config.yaml
num_hidden_layers: 16
hidden_size: 256
n_experts: 64
experts_per_token: 2
d_expert: 224
d_shared_expert: 0
hidden_act: "gelu"
moe_layers: [0, 2, 4, 6, 8, 10, 12, 14]
router_score: "softmax"
normalize_top_k: true
routed_scale: 1.0
balance_loss: 0.000568
balance_bias: true
router_z_loss: 0.001
init_std_router: 0.0124
lr_router: 0.00219
vocab_size: 16328
norm: "rmsnorm"
norm_eps: 1e-06
tie_word_embeddings: false
optimizer: "soap_variant"
learning_rate: 0.0105
batch_tokens: [32768, 65536, 98304]
max_seq_len: 256
train_tokens: 356000000
max_steps: 6099
dataset: "wikipedia_en"
Below are experts of layer 6 (counted from 0) of a mixture-of-experts language model. Rows are named router (the router's row for the expert) and show model dimensions 0-255. Each number is 500 + 40 x the weight over its row's rms, rounded and kept within 0 to 999. Numbers have three digits each.
After each expert's rows: "gets" lists some tokens that make up at least twice as much of what it gets as of all text. This comes from a sample of Wikipedia text that the model never trained on. Tokens count by the router's weight.

# expert 2
router:506486425522533493505466496491480469469527504464442540496516484491516531491523455529527428518527466449543646526528518550522459458480513498463474527488567457489445477481452513518518468517460477464500557472454525462543428522460577504511431438561456422491545470472404576514475520553473460496487432453560484561537492557501494523485499492424492500541456436449482514542494514462508490450501590500515536442485545508460543518497467555506492476549503511469541534472477601487478409513489558490471558552602468480472505499521436470495563481583511487538586510511469458544440491501520515497502513469496516503574490437560554393480512540489496509504462465451535412532498449457448541529495547481545467560456484520482437486513515546527432493488466588438495537437527509494496545514487510
gets: " a", " the", " his", " an", " their", " its"

# expert 31
router:485477449474528500560434510552570576541489539488488509497468499524487520603516489492526478530460488419556585494494523531500448437543433470485519525484536492459479493503487546431499468538481486410545526538442470450490476441396544509535408461516443460501553537469460497502498530551446441497528474442544477522504508464520454569444509499456505475542423477438501536519497501407546451483530546466590562429501541501499508537523530491491472458524467475485479516518449534489499506492466554507484529470519405463446503500560500446461537435600513506492527488487426486506514434502460504536474543537462487462527483451522525486440448528564458480435494530457564393476506488480487529480532569472551476513465479519490428484519476499499491541570491546441507613505520510478440522475477552
gets: " also", " more", " all", "ly", " of", " most"

# expert 7
router:443494492511523434530444442512542493609485515436519493513486433474481541570544494530490536517470512488523544505520510497504474496544489532512525530474539480482439449492423455491462499565517472466557484511477456457486420434446551556541473449507457453528504443545474481545479469536472456526497504502560463504548472502488462481489485506447497521520433441438428547527484499503547454508556587496528541474491558489484570521526542528541494456545484460511443534461458541397515475495534526485490537513622486452443572523510491443407542490506511507514569480488504468517525483484435467458436459510491480432551472454530548447453472475483438463503462536492574475441467449465454570557498551502533446545482509510515459453508470559542456550497456556470551506468551486430450558451475595
gets: " two", ".", " one", " years", " three", " several"

# expert 33
router:501451460498445489561481545505467492547548462440456467553537486490492512504449509478549471477509518519467534525550478594495502409516472530435504512517540497525431449473484529473504473485454442512581515517501541518544477549474561492497515353542447512559553453472484509501509516549513450528502467539508451550505516535532485516510526540411534533510466491435528518516505499477524501439568561473557538461510493534498564434428473570466489440442460473529473489456481543454511512496452576500464569450504511520455532487472458484443566412490534429479522462500496440497418523545531509560547539535481489426584491448525533519441460643545470454490488519427477503441431508519464519552463477449502484486431549502467450455507531456526511487527489438512481470509534453494502516502460526
gets: " ", " c", " |", " $", " Dec", " November"

# expert 20
router:422508494491460507467523523516484501486479550417530535540475465467529518488472538553519475510474471498498561504509481468501438468492425448465526508473561471497525466504457557536471437500459441472516534527446522443536499503428525505498444510532479447526546520421468497485497492555461380463537541542493492548501407596507475536473429483484455513461437430474485526484525575450490505505509533435557575490518546422496570499509497530496517450528478470518475532519430517449457434452392483489460537559531518381461497483554459563419522480434579480435522489491452494449510444547588489504475500459475569469542482481573521421521521503480459510483509511478578473509493501483436487449483496444489479515490464541474454557519503564531499525496496540445557542447503557494477512489464528
gets: " as", " including", " a", " the", " As", " include"

# expert 40
router:447460432462462493543458536490506520419528521498458516546499482464544579513513524535535469533492458468514518553476527564497535452548524508491480463475507457557499508513444515439492481518460427445513612454591472423562455539433534501531481492452468506532597526415449491517460530508440438497524487473499477498530472520526445562505500489459512518537450449472463587471493559469520495478546566480560542483487537492497472517514453556505478504550496501515487547531473527480512398462453580481591485593537474551505517499506486457497533461545534501413536454554456495495468489543506461491499539529454529430567450469538510384440562507529485476453491439464497438503479512475492531503559542469580460567484497546452443475493509473493455557535457524463489535475505451456460502454520470
gets: " that", "==\n", " which", "The", " but", " who"

# expert 61
router:473472481489485458454474524481529551514516501486487509522519434448452508497520531519522525473462546463532519491549497510538449467590483423507460493471516467516473395493508454467478453529470537484529548479512503444497433482488495504538495483514479510475546447501435558595478540447524471556473484495576448498560468512524448514452481515426473495550471422473502522477507496489535471512525550498518536505545502431488461521504462525484474501492448502522432553504491567447465478508515492492545536548526506529487547561507467503407566486484582490464585549512474473546459497465476535522496498529494525535498435432500509477409515479537373509500502562463581457463394498469497507482449544441555425570482528506500460513566436524543462562483446577486496524501556578418552598427449513
gets: "201", "200", "199", "202", "198", "197"

# expert 39
router:529490488495510446469539524492437516417468502488533532560485476439476534462484531503492519488458518544469581498532483569493410477538453422512510381476479447477473442445457533458490483577512501496564533528469409487507458517490531590532561480576490560519486504557514527511530494491478447505494486445567521521533484480497492556519570541442489461489484502495515570514455495489497484497537511455538520457490542454501524556500487569508532487402479473532470536528452522462471450544459558504506503507479465423410594524503550445464570454585521499436523461504418474498417505504526547546404458536456505477535452499470497420494454486563456512490477521505467537462509470440475543526456504507501465499449503473470474511497495503567505517562466509447461514426524505421494513453492604
gets: " –", " -", " +", "oc", " −", " National"

# expert 62
router:508464460483538471480504512562475530489567505431549491502473469494478582496546504523504532514449484496503552472499565563483452494533538439475517509501516531476435493472445546465497494470522463557536583510518442460530481484485525497478536472468543456507544522487441476472494582480480441514506457477587506543558514536554521510458491479468513475554457419469462549438512496480534496463453570466579568448462539485483504513503479504536487487462504493489479562467498536498444531546502522489522530482539478504437564495561463524513524425513562469410596476493460481503423493531539506536451517495439485429561481464542544479459492543433490502433456538453594456477448421511446526470472559456523436558460539566522459509522474507540427617454436594490531507475515550456493557530447530
gets: " the", " an", " first", " no", "the", " best"

# expert 45
router:488495482477403506478406515535527475578503474513509508545509429486503485550520561562493515459506501487415554547485518477437474431543498476513476524511557405536474413513426501437505433593491409447482425492497478454532487470514510451461468450483527556542566471471479499510479515515532491510519521526468508550538440489511445474529480515451514488523465480508443547456513546536497522509548528500555489468479550532455513517528475538475519467523449545501471510473464497461461477472454503516432527493614539505402541464509485474450533437472561455472524471519488463519464518491503497502472514514466579470504425459448539464446480483524430541495533471446563456479366471481431559497434554447531470562456531516499483453501405522496471470579487518457458526506516573471452512508500509
gets: "1", "2", "3", "4", "6", "5"

# expert 0
router:509503461528483494495424547461544494520507512476478478565463457421525530548515497515505424484491509477552599483494533542471444441512469464461514484509469483509509469497466523551497434513497409442539412523532433417525483519413534473490502436532505444517497476412499512560460523454515433534516465536555482518516463454561438554517546545444524494472482478521474555508501509472509464457535552465501562493476547482500585510464482487514465450425480502522487507491394597500562443529482513491614630511561548560410563570545484495518524488505548482444545509486497465490467480530515556503464495490519517505574455451506506428502458466451472518481487512453505418465461459500489541519506556455521468535516509525503493455548477511482468588577441520494515509549502486489476504477516545
gets: " and", " or", " &", "/", " the", " then"

# expert 5
router:543501476480569498486510527521508462516520455485540448534541410463415547471534532604524515517472501491494534525549517495513511520533458509496476501536568503530451469516498499461464476457489453429564518414456483484521507480512562510485527446471488558548563557448499555514473520540500503472519405468573474564554468526539510540536546547402539510540442469469549543435486531439464520477500558479521567474490558516511574489461489557501522491518530448480447515529472582511483527459493508511496472494523469558481529491536509436455559481512533505515461504495434475483489469453594514491535516539434508391508451463547525493443459512481446541524465544467567505473505503567506541564433481437561464493484545466474424527555530505535452498512453543527502572471516596492517474437511610
gets: " ", " |", " list", " vocals", " guitar", "rat"

# expert 43
router:503475534519453496484477525571540538509495480490486530568538452536418513496543528556548560454406483468506561506490460531532470508484482425482514497483537483488462468427553550493478466539491532434553510525480504454474405489442570426528552461519434528534546464545448472491521519529436464522517442458512469525572490477520476515504490498454425462521468483483555519470449544510559462425599524447506517495483541463470470591542510535506435480518515484459535527482489558422553478480474472534515513548544522486423567509525484507456554404464544493485518474481504455505478492514510470478507494606443487499517449490565539536467541478513439511457528559419513435440383480468461532514492517437526460536479545473493436454524536463519466521515447542480546592481515560517538527510498532
gets: "s", "es", "ers", "ors", "ons", "-s"

# expert 15
router:529451503496453502494518523509469514486498474458529561553496499495525484495452529529509543459482400515464555457510510568533590469478436481477524436447515442480502430461473539513451492511442464509543484495485498417530446438529577427482477478486490478498549503476464515513456510569467410514527522570543460515488534508525477518499498509437505437467493446460561539496537577427481486535557522443513491440480530422449554474469472513497510458518489487486545526509465491434498498613404524517501551512541499496468522594523476499413520480583535460522531441500482431511468473536529496509521528518455582445587502516439558412476448550525447516457491517472563475428483526504485539505484546465526439523449517564434460468561432492528512561535441493476554527476507503492533527484489562
gets: " B", " T", " C", " S", " L", " D"

# expert 59
router:513488483512471543517463467426480474511505466447508505497537488449540522568488450550479499478457468562501512429538508553483471449518487470489466469468523517462482432479474485472548458516464573464466421487495494451498469521484533480536526413499447524453537442470434518497481559559492409519508490465499482573487515518544460511482478492525516505508455420437543587520476532464488491440582525498511511464469518432524499555440412549484520471504445459493452466486468540478485507504502511504531494461580480504428588494524460515479528453484532481516514525551447446471451472540571485499436586525497522495563456477452522510412528510522480527481483414434516463465481506549521550519471574444480471546470601446433417455471491535474394560532411491451513584525524456450471514506489508
gets: " |", "|", " Party", " Turnout", " Total", " ·"

# expert 46
router:507511500455532517468437486473483490573488516484517533505493479428514487533448477536475496526434501534504517529537490524520499449530468480455507504480510463501452466461436489456558439566459534465520531500520466467518503490400531494545540453465464508522510540502477516489539564521450497476560445455541486529552430489551529527478506451449494492477477465457494638462461525569525458442527544503511567447483570467487502580480463493519456436462492502529528533498483574456526475509450534500457485465524527552456461464524460507472569452456497487401515359510439439498452492496520494473481535509541468376513493493491543416498495557547431509426488542486582470505504522496442552479416548441547455539449503513529447490514490533527433577556468573488501512475541508484453560464505527
gets: " after", " before", " until", " After", " had", " was"

# expert 24
router:534480507490522497487507560482536545520539473482551500524477473523430525477468537539525485456422476427556533416484539487469458443542500467476497487475499490434443466466468509484486473493507495483532560471406532446522494530467514490518449480521420502553536524575498580545500569533523500498505456554569476511510511566494434536501469527431457510521496479450489548536462504457507438483519514450560525464538561484469519495449494509474464456498524449538495575515421538464456488477417534576556555507488416538456479512577538453494558454441502482490578479515463415437474477473484468504520507567446494430642455493511488507479476534443498535481495514468479451519488481500429543508502546466550468537449493496483454476516409527504431556486526553486492538422513583414477535479492534
gets: "ic", "ist", "d", "c", "ac", "ian"

# expert 57
router:513472510495541455487463559500486503474496454490504529536506414439531538558459547504561442569457486509481528506550515507541488485457444456444496451411510465522446490533503575446476429504475513488519525450438518487557470538473518444506520427528457431535463519465397552500463566535502428499445483516553414546542469469543497471450526536467549487522551501492524525504466437493508485524601552525486510526476510456541502456499439509527543374463519452545506519476460547486507460513473538481543525513517476512499603468495476525471542507469599488499507470438526483461506497538547492490497521595499538534499417477465481476499502517549449522421545517429523512464490475513468524559498530492491546547469557419448504474528468522562455542596426559461513530514561500461479508429507532
gets: " |", " /", " (", ":", ";", "born"

# expert 11
router:425447478506490508531540487515503462525439496482529566580443458492521505493443538539565544500508461465516560478479538497486456439550484433470526497518521531485489403505527485517519410500433540462581448449420467433499482483463512523522491510489481562508591512487485509533491511496437533563493452532564481538516414478530513545508491510497476428464490416477539570537465552459518471538517557462602497411539547478434602537481497551546507425454463485537514579477452507452454466455431535502477565500531521516437498543533506492444521498496528486431529474507470492553483471566507554499493496510526581498495461439541519471437479547453462496505495480448477495512394498493465521474500587469488458478485467468521472518543465454494481468565445488498476559465497537499475538423485534
gets: ",", " States", " United", " County", " City", " University"

# expert 34
router:428499366483459531535521552495433471532441532457453524506510468406512499487471529517525450515474503506463537501476493499544493448514496462460500450536601497488432456528559547570508459538504511472561534495477549505522470462398542464477522492528501502475507513492530565538509521571486430489528452557506499516566483545527436531454507476484463529525489512483469590520508495472516464457556529477559485481496527480461595498519489585498464527540477511518431492484450569465560471557438501504458574539481510465500545562507452456447555470469549485458507455553522493500435476554446505475466509559503477479560483514432515517473459444505458501486444421451540426518465472476444556483500539418448428503442586526538427480508462486540471562560471530489486529524500478446487473477511558
gets: " in", " the", " In", "In", " ", " during"

# expert 48
router:499435476507484510451510565491463511495488498464552561462545420460495509510513545492539485473479504553544481523516560503528485470543537462510489453489498459590409501477510547505466458534514489517458540531510559489537504500449531506545483493536501501563521469491485542487516515474496468504517469552517425527540456494589561554459487461475489498510459506449562576514448471491511498503518483436544542499473549521442570501481459545522462475493415473532544535513457587469534467485454462516505532515608513407481550471552464449450598476514559502493548457498493514507402497480507517420523463515482478445560438494528520486479459534451461486474506523419544413476514453534509536463485511452535456532468558570553423529515582515558466528531544579545484516554570585405491553490486517
gets: " ", "–", "'", "199", "198", "196"

# expert 28
router:496467469517472492468487522474465533552477473507542511620427493467476540466487529530518492450476492521425463509484527512524555471506458462466512467475553445500403392452481520443535371540507521509571488463507448429495452512469514481532522531515453490513558478450500583495497518583490465514524465478567504515544518495511521513495526551461495424524453476470596578489501596483497480488511553492528513479484545447457533463451412517553539473469464474511470497498463597466413576508504535458477471535563514502462506494511474555469525489563557502431546482503485488566507499472545471536513532495496553475552499483499523476493471568525433579421523499458532476498460497510461555499416548464448474535514499505440500508554477472498531529530410565532449568521511467480494550439470498
gets: " |", "–", ":", " ", " at", " against"

# expert 9
router:450408435517520485525503568524472491522459492473465475536460458424503473464560504561502487515497484488489549519514481538469538490529458544473502507508588451449455499522504557493456442543472473493549527482547524480532478505502546509487526479500470450542534498500443531417516503581466446511493418511537440519502518563498525592539550516448434538506544478449498558505481544499502439532543557477514540462470501498473515504526479551548471455508442500469483578470417587463504458538480463438486527537552425504445542542530498510507513476494626491560549421505480508507447500583555521500536489507488509425517461483532489497493474540560398480473496477465589519405496510543465603505498502511458415516498570442464440471538500500560462534509451567493460513489515529505460568476492457
gets: " |", ";", " ", " (", "),", "aged"

# expert 27
router:490420528508507472422507520541496545560474490448505507574477492518498523522476549520467516448547479537531598470508457542433471487501442485468511529470530558545456458526512487482474481544439444472601524523494508515495498467499530489567499443453490529533525466504416538537517479446462448560503440538517491520549420481567482502453458471487446515444437461463439496478511527503513452543606546475552480495535477492497603564524478546449466470482474498535449624531437536463457456492502500514499563544570517506503599491525574496429528459487586483519517424479494487497489468517578519517496490534496562409543502568477521478382526487521431481538491492460537478488429474506494499525457548504503494511459550500493438480546454532506488549462472513501524456534476523466507565499469534
gets: ".", "′", ":", "°", ",", "6"

# expert 17
router:545471430473500519472512545469462524569525466486475570479492455397523517521532517552544513473411509476496483531503509539484490475569505456480528534525504491521450462542399563404442466555479506417557510482510548467514502494497531482507455439511481406473529476524469520434528509465479472444503477493525501517544528486512470472460530535447474522478478514513510568489493533472503491536533514503528499495454497474491491583540464526481520463408478478509446553454453600449531508494441569505501506550619432539427510543488509470473495462538547479464525509544441438487455471519508462513466486527487518484602446436581538462465506515555438497483498507434475430506490484484460521503448547502517458553498512603543434497514504479508461570487424528494468585567510575439457548465474498
gets: "\n", " |\n", ")\n", ".\n", "\"\n", "|---|---|---|---|---|---|\n"

# expert 35
router:501508530486480488496511516483559518516524459492504477566494415479499541498521562525501493461475509498548499464567531488457519458533510432405423525452482527479474461469496516508483408526460522361520497468464542478519465433434561495562459479462494445506558513509478510525538542529525488436491380511537517535499437563512487516474562476416505465474466449458479529553461467505497442471506534492580494471547584484479559530506445503493540490451512417432524568483470498472428516516514476576499541482476462523441542551542523458451588493453531529436501512518433431495477481521484467483534519506499533467531465485457512487522480543516499564512471525438512477548494502555467603571513568511540441547478502469501432512510454457540487539480444576471493555474509581442499520460527549
gets: "o", "a", "ie", "ia", "in", "as"

# expert 47
router:473461500502554446497483526446523483504564479457519523562408458409517509523490475547473486472501453468538559492541564511484507520564489511461528520467464465520491518460513514484450436537472504446508534517434509445554424475485513461545443468517443421466516512502413554527494494585492512531575484475546425577484539502589425523491538479413389461539505452454486557509563552479497489491531546490515494495454533431453545540496456502497501470502472472521423543516490502463505398511457498492497560535509496499409517540522505496472547532517551469479508475451517416511465498531471496477441520549449476509504360456482551465424499497541418486490487480432497435553512507489481475514522566485516461539482548508543437467480537562528514537494492472491472562485534467452467563516488482
gets: "-", "\n", " •", " Born", ";\n", " information"

# expert 4
router:574518454496494533474513487492471467541465529462483530522467459427494540473505548497504479482503497522506569434525483518503425520522506466477501484438542481507473486485429515429475457508477458364515448494520538472510466479493562427505515432515474564489517498401446531499455505538475423511506452527503499522501477519537487521540527532484440517500486447487475521538492545490510431523549573495566537459511504484487473488513471486526507485484526472567515471537451520444548490612499533476455477630537479534401556457545471480455557479491544452446525490487503489504445480440499537472545488488414509457499457449462534506450485545455451507367500529487598464463470459501469506527514571474473438541505545492514441475518503490583472472533412507520442540423530436489519581457514531
gets: " for", " from", " the", " For", " From", "For"

# expert 36
router:531494422501526484496556519526489533510521488509495476527479466550460584509443560542511495451486482502547484527534503535552489483499470446464495457479441435549543430492477617465471452537514456524526542481460492438523437511465582468472495482491467445511519447454463470527518501501535496524590512475508467534503455571561485487471543540478536496556450458502482492554474552519487508461528556483552544461486549488504532459455455598538490456459466482516469523438474567474451495529497557502540553477520519510456513497486497460497529485543529442461571470524552449521422488518460552470448506560471506470476428488536515405482480537586461522512481556436563509474443423441473567507508573480543521588405583494473446478521528522542469524551534531431471557521504506473526513485393523
gets: "-", " ", " =\n\n", "\n\n", " b", " h"

# expert 23
router:452459529494514482464504521504486485522491466474577596499488468437450495519506512500540483523424486516494550547512532528484527472546510470472455435450563486474480453454534513499512482513548513403578480537499449462515434464475518459490449456480472445556492524508515488538539481565506473404527476464493496542524507473527451587482504476425490478535408460489477536467483432551515434480573600475563535441499566443519521503515468549502504437433479447495498526519423571461513504516499559532460503538551511488455503476508467459497515439469503499479631514562463484520504509529518472403424572500498532448586464458511523534515496493508493452498500490462510449454444466488504555517564522529540480531460531554538444486514466516565471564455506537399579543485565501481494543495486538
gets: ")", "\"", "%", " out", "]", " population"

# expert 53
router:482472534471566490553504523458465549555514517472492485551483440436480550525490518514514453504481496485486568393552471542516476500533473478447507515474540491548472479555426473472493459550489527500525450470525454461529511483392548430514541493467488485496513487402491556633498510515474412554519433567481471531531469563508571536485611492421478467502445429455533557493489527503531456468583520479513531428510529469493501471469488516468448472470461478468474498496480547458461497528426547467499522572608441457463473517519473505454529498519512502470515478475494435545461500500467533522488475496502502470553466494449557489470462513542475530466518476465576414502529516473471510530465561450509487525459542504518418502539507496553496593562469519481529536503524556443448577489538570
gets: " to", " with", " into", " be", " have", " being"

# expert 54
router:506485483480550471529431557537506550527554475495532480499480434532444534537472549555483504486435488549549521478537509577486438495527405479495427457438478498491499467518445526516498456490495490459558573523475535480545457478472582472572558445442518512537573467532470481496471566501460482440522398559502439572517490531509486504468479504449533443496485485548496553577498475490489494453534563490610519457539585442498548472536498527476469469495486444446531552550479550466481446524512518464525542518547471494496476543507440536447533445457539471507504488473466500509464455491507525432484556579420546486538489492534533521490479486580509545469497519491544529474477476490488523617506514453521428513409506476532417488478396483542497544503458509521446501519558475492474487427451520
gets: "r", "is", "el", "ar", "l", "est"

# expert 63
router:482434507504494532510500560538542492514517486447568494477430453373493487494537475561458494471491509486522504544482570506451439503541474464501485511446497435477395424506456480466489431530470475466508491457512518474552413508479515522548541485457461517486543469498505531513461469512492450453558471449543502547566460476504471534497459502430461514535485485468449567568493495477519478531571534491555531466537571504476546535510420568485470523532485485537471589545427484482506467474455548531503511498517474524427533492496490498491559457476521468454557504537452489515423512590470487545435497526454588474504449486424543432452553487546487519463528531465561431431429452519498568506495504497513429497489559486491469486486450503531471565516527573524524581490543589480426527509492534
gets: "0", "5", "2", "3", "4", "1"

# expert 18
router:572443526462494524481476549501502528475493505471443577542491487478465543531534563541504463456524444467496541524527499551489479418469450468478474465477531511496502474490460531484515462523480487433537581515480420466562469494409539543487468488518474451537532573523468479486464512534500503463582432519539481497541483436559443527532552499456548480553516532454497529485525460461537496516532481489578555507543583460527490453508489518494520497482428503407439556500483514500451471462446485459482546495571503479440500421546491506450542423513595458471516424437466468470484460534508523473530526556514479480531454497496552422465461482538426483526481517511545485421429479462515558537501545496472507499470489534446473499440460612478454561539476552464501546529504587415494536479482579
gets: " not", " un", " such", " along", " pre", " together"

# expert 3
router:485433518455501449468485532556547512535494457490439547457540461438493523518466507550549555539493515447507530466492511542437463480560423491453457490517511432484448501520521484455442425517541510503552465486447464489527496491463476524489486421479461565563507571488452569543519531508494503457515447438554465533460392495573514445499493540484532518524470498480469558464511472517569451491493579492554545452495487498459535484516475498484513459470513506449465609513462568497477494476517515482521455549459539509501555492514523508443518493501625436468574495532499467497474430518541484521495511561520529465538459472494508528398477496568449450397446557480548515497470477475514546587461481473502495513471481490521444466518489506566523503526438534438487548443536494492494607426479578
gets: "0", " ", " |", " |\n\n", "1", " —"

# expert 1
router:525491542451537518566499551446443486496533513484489554540477467457514557519490510521523480485411474517523572537557523526543522478502478372433505492492556450501426438493479532486501474532490541463531508469479503469520455510460511436597474461453460455487537497476458531509513537524473422518556469447556515514514533503514520590466580488455529474497427396461539554501526505538557487472544534510521507397523552534505491515502457550458478469517508503497473551506420495467435440546461520486449527484537533499352498452503468453496524470472566480438526469538404465495463475528544480489493492514483516482554492482500580468446532527528463515493534556482559455472462522504494555497435522470571507526463456512484471521550424546533457570513491502469526531470500485454419542466470572
gets: " was", " is", " were", " has", " had", " been"

# expert 10
router:501463445491527502473489530493508471514466554474518522540503431508505522434482556514528441480422532542509587446521438523554494466515512437476483447470476488551421434528442527502470461518487480449533458534466433484551423503428526454502501401493438504509574463470446532497456500554505421523555467530515467510505575503519522527518489529433492437532404476454508547473511532369484507501512540446563523485501530476501497555457490510485554454425482500435429509432449537448443387507425490497407596496540528487431522495471483531449523437522519500473483487520480425548469500513488492510503459516520474443584458483471537458485522538536471471421463488484542421479488510498465529546468570502511491495470541473464452490540510512528464516524485525491519548521529559467499536499461481
gets: " of", " on", " at", " over", " between", " under"

# expert 49
router:566415530465499493497492536444495501496517422479470533532516463461499535501450507508464544456487481482541552518504457514511532492563468498504468430503536438521466528469503461543473415547505493430476531493479437436587498472422521421481421482468442482603545463469432485557511524501488388492557472473519497511484476489545530572500537482484500518530464468389473535452479540492522470549543542499520545491433559500502462504396459514478451478478446429569496565433458540524518472510473544488498566484533511434511555474546498512476549477477575470461498418592476472495483534512524510466484499559446508494512458497448556387461502516546451514512522459422509463458492419507490509502481551438504527516494538485490480506520460548556511525507532477489490558517544523428507518500472582
gets: "==", " \"", "===", "=", "\n\n", " |\n\n"

# expert 29
router:495467436468523484499535525488492481497487505471515506492505482490489508502466496532492422508512517505539512512474528546559423497528512487488467502443461506574442455522480574421530486487485473497529417482515432452523527478456511474503483458503460479505554542438473541552503543529499456517505481575572506535563480585508461552519477488426508514536442489437512574545528480500565499498514567481515502402493530497487587464418490549475496471518440466451495546504425573433456389514445508509425576542547539508476581496523485497463539419496548467425505501502474462446474517504482559473499546461448513476528482430483529488490563531495462492417457542454552368464509505479457505487460552428477475491446517523506424495495500458553466527549559543478532583535477501455485571507484505
gets: " by", " of", "'s", " the", " his", " its"

# expert 37
router:472498437484460460529492502501447461562533455512502567593516446467459510519468528517481511430467470530546615498554537519478463489519481477486512441484491390468501466431497498499538477545455461475533529462453486471539536531473556450524469456490480509488590481497487466455537500569514469512524465570554461511519459524533524547465497474441546465516489467502540571512446516498505473515552529422545505505491552469517556552519436563479522428412469494477525523461444537479471468526456517484436499482567455491441525528562450522473544515535521488440512506519481475473499481530512559479438511531442544491536430493507534522451447512438397551490425499501510512414405493475462595474512500470529438523427525424518453466507455521504483533445476487449499515575483564416480534453486535
gets: ",", "),", "\",", ".,", " v", " ,"

# expert 60
router:453458458503476486475494497461453473524504524503515542577484476470553502552447516546504458504517428493558492456527531527500476481480499483484509489471536482543476368457371525409505461505476500475554590516492522480511579479511492435546486455513491526507531512447476549494477530525515462499521434526526460534534477565529547523489573500484546533499492448482442532480463556475495441493520540431544500464491525445488528534473469568473540510502507483531509548461434577488455434490483484567520555525563436570461609471532478506456517471615517490399541516529499456496502470468589563497437549502408540444510483506526502390486546556481490498458462509473493446424495533479476518508511536477501438530510549433450485497512521506489439534523486526470534506541488453442487552453494536
gets: ":", ";", " the", ");", " while", "):"

# expert 38
router:476486563496454456461476530538497464503505498492532508530517475537405530514522528484513532485485484492516499528513488567482505471504443489474467445513569434497473518516449520523423431518505457479516551550545429442479427432490597452500530515475461539572535486471422482546419526502513428521486487487486444587542490524496484482515524492469467498549451477489578481580467549439526502460502559491553525513470549400504546486493495594477496483535469495507468522481453547404472476506462508472569564575593509505481564542543508478447552459465582451529479447483493480501484474532514496510494499588474513451566429508542574439492459549528453482453501547445481533409503540444501581534534527489534480516475510545466431472544481545546474593500496532496545487492508501480525529482460548
gets: "S", "M", "C", "B", "T", "F"

# expert 16
router:553469443508466479519520514504461462527482474453508491567463478499523530437488529492462562474462443481460588516480514574524583507492496525472504433450467502507456422468482514492460451517451424499515554491463506433524531475489528524471513475503458560507527534498485523506464512519445470484486488489574504554534534426547489517479558478458513466560462416436513573490463594499543477511564587491563561483423539525446533509511488513481530489459449465494485524513459486456477511530469553486523528580560478455425501532549472505482514407531518514477536506501436453481504482472571491508522561463476560418546477410501528432511438515444462560456447491502544403512508481577470539514456505404533447555456526491466438455519488507527467528459447535448502519452575508486552547478518546
gets: " A", " The", " An", "A", "The", " New"

# expert 56
router:471439554476506484530544526482462516504473470523479528525522495424581531504477553512541480534459492511598559544495495503525467450512467524456481456465529459518474444508501507474493492531494477355542585502459457463521478467491539477508481427508490486522508516515492569466533526467488485465532479535527487524498442480523561479511537520464498513515479452438517572476489530514520480551513556485497571454482602455466469466464474537533466508436455499510518514496472522495518535508435582507585542552560469461478650502505476496487538508523542485459541446567436470544486501550438509483514527533451489437551490498535531391477452526450464512498481481442507469425492521498467559474464565447518474608472511485472469502503486518509452626560449536477463541434504508432442529482510562
gets: " (", ".", ".\n\n", "\n\n", ").", "\"."

# expert 41
router:536464535476521503474477525542525514528520488427483550521476492497475551572470560525544543502523507491468482499491523516463481443517473499501510483448537455446472511501401546489471451521546500472526438487452508419517471551490526499534513455406553514536538403439438550530436524593489466480610431450489492553503518517500523515529551548465535443488473466452488546492509473521546554548492540443538524424502556448484545460540475542452541409501486458570454574478478516445468408498463507472489530554471448473455495506504515504501534456517551488399497487531481425482532529491526485489555489527457558451505450469483513423449543551499459497484548525432546437489442484466482577514455546486535516530508483561503491501546495566530444598508503567406504529483530523468469509471478504
gets: " is", " are", " was", " located", " MPC", " based"

# expert 50
router:431473512483458490574491532492431556480540484517475510587480479476502515519500500528485502490476429476555565535509508547508521508492446466453472462472543456533469471498413470510491454522492465511534453475502473463468480517517553416598474511496520478466560515466478487421496545552438473481523425549536509512546571443542509552460442473481487482549448458456494554544478531456494435517558520443579504482510517439480564482468497566478508475421455474470536567516471518476493424482459495487512508501596382435497497535549457525524571503497528485446493433543448449452507499507468558524440490530463516448567492462501525544495366497508462507417513479444484519502425515472494558514567508459496412543481524464502484473520497488534503525480423512490478546525538486442463535488420536
gets: ",", "i", "it", "at", "il", "in"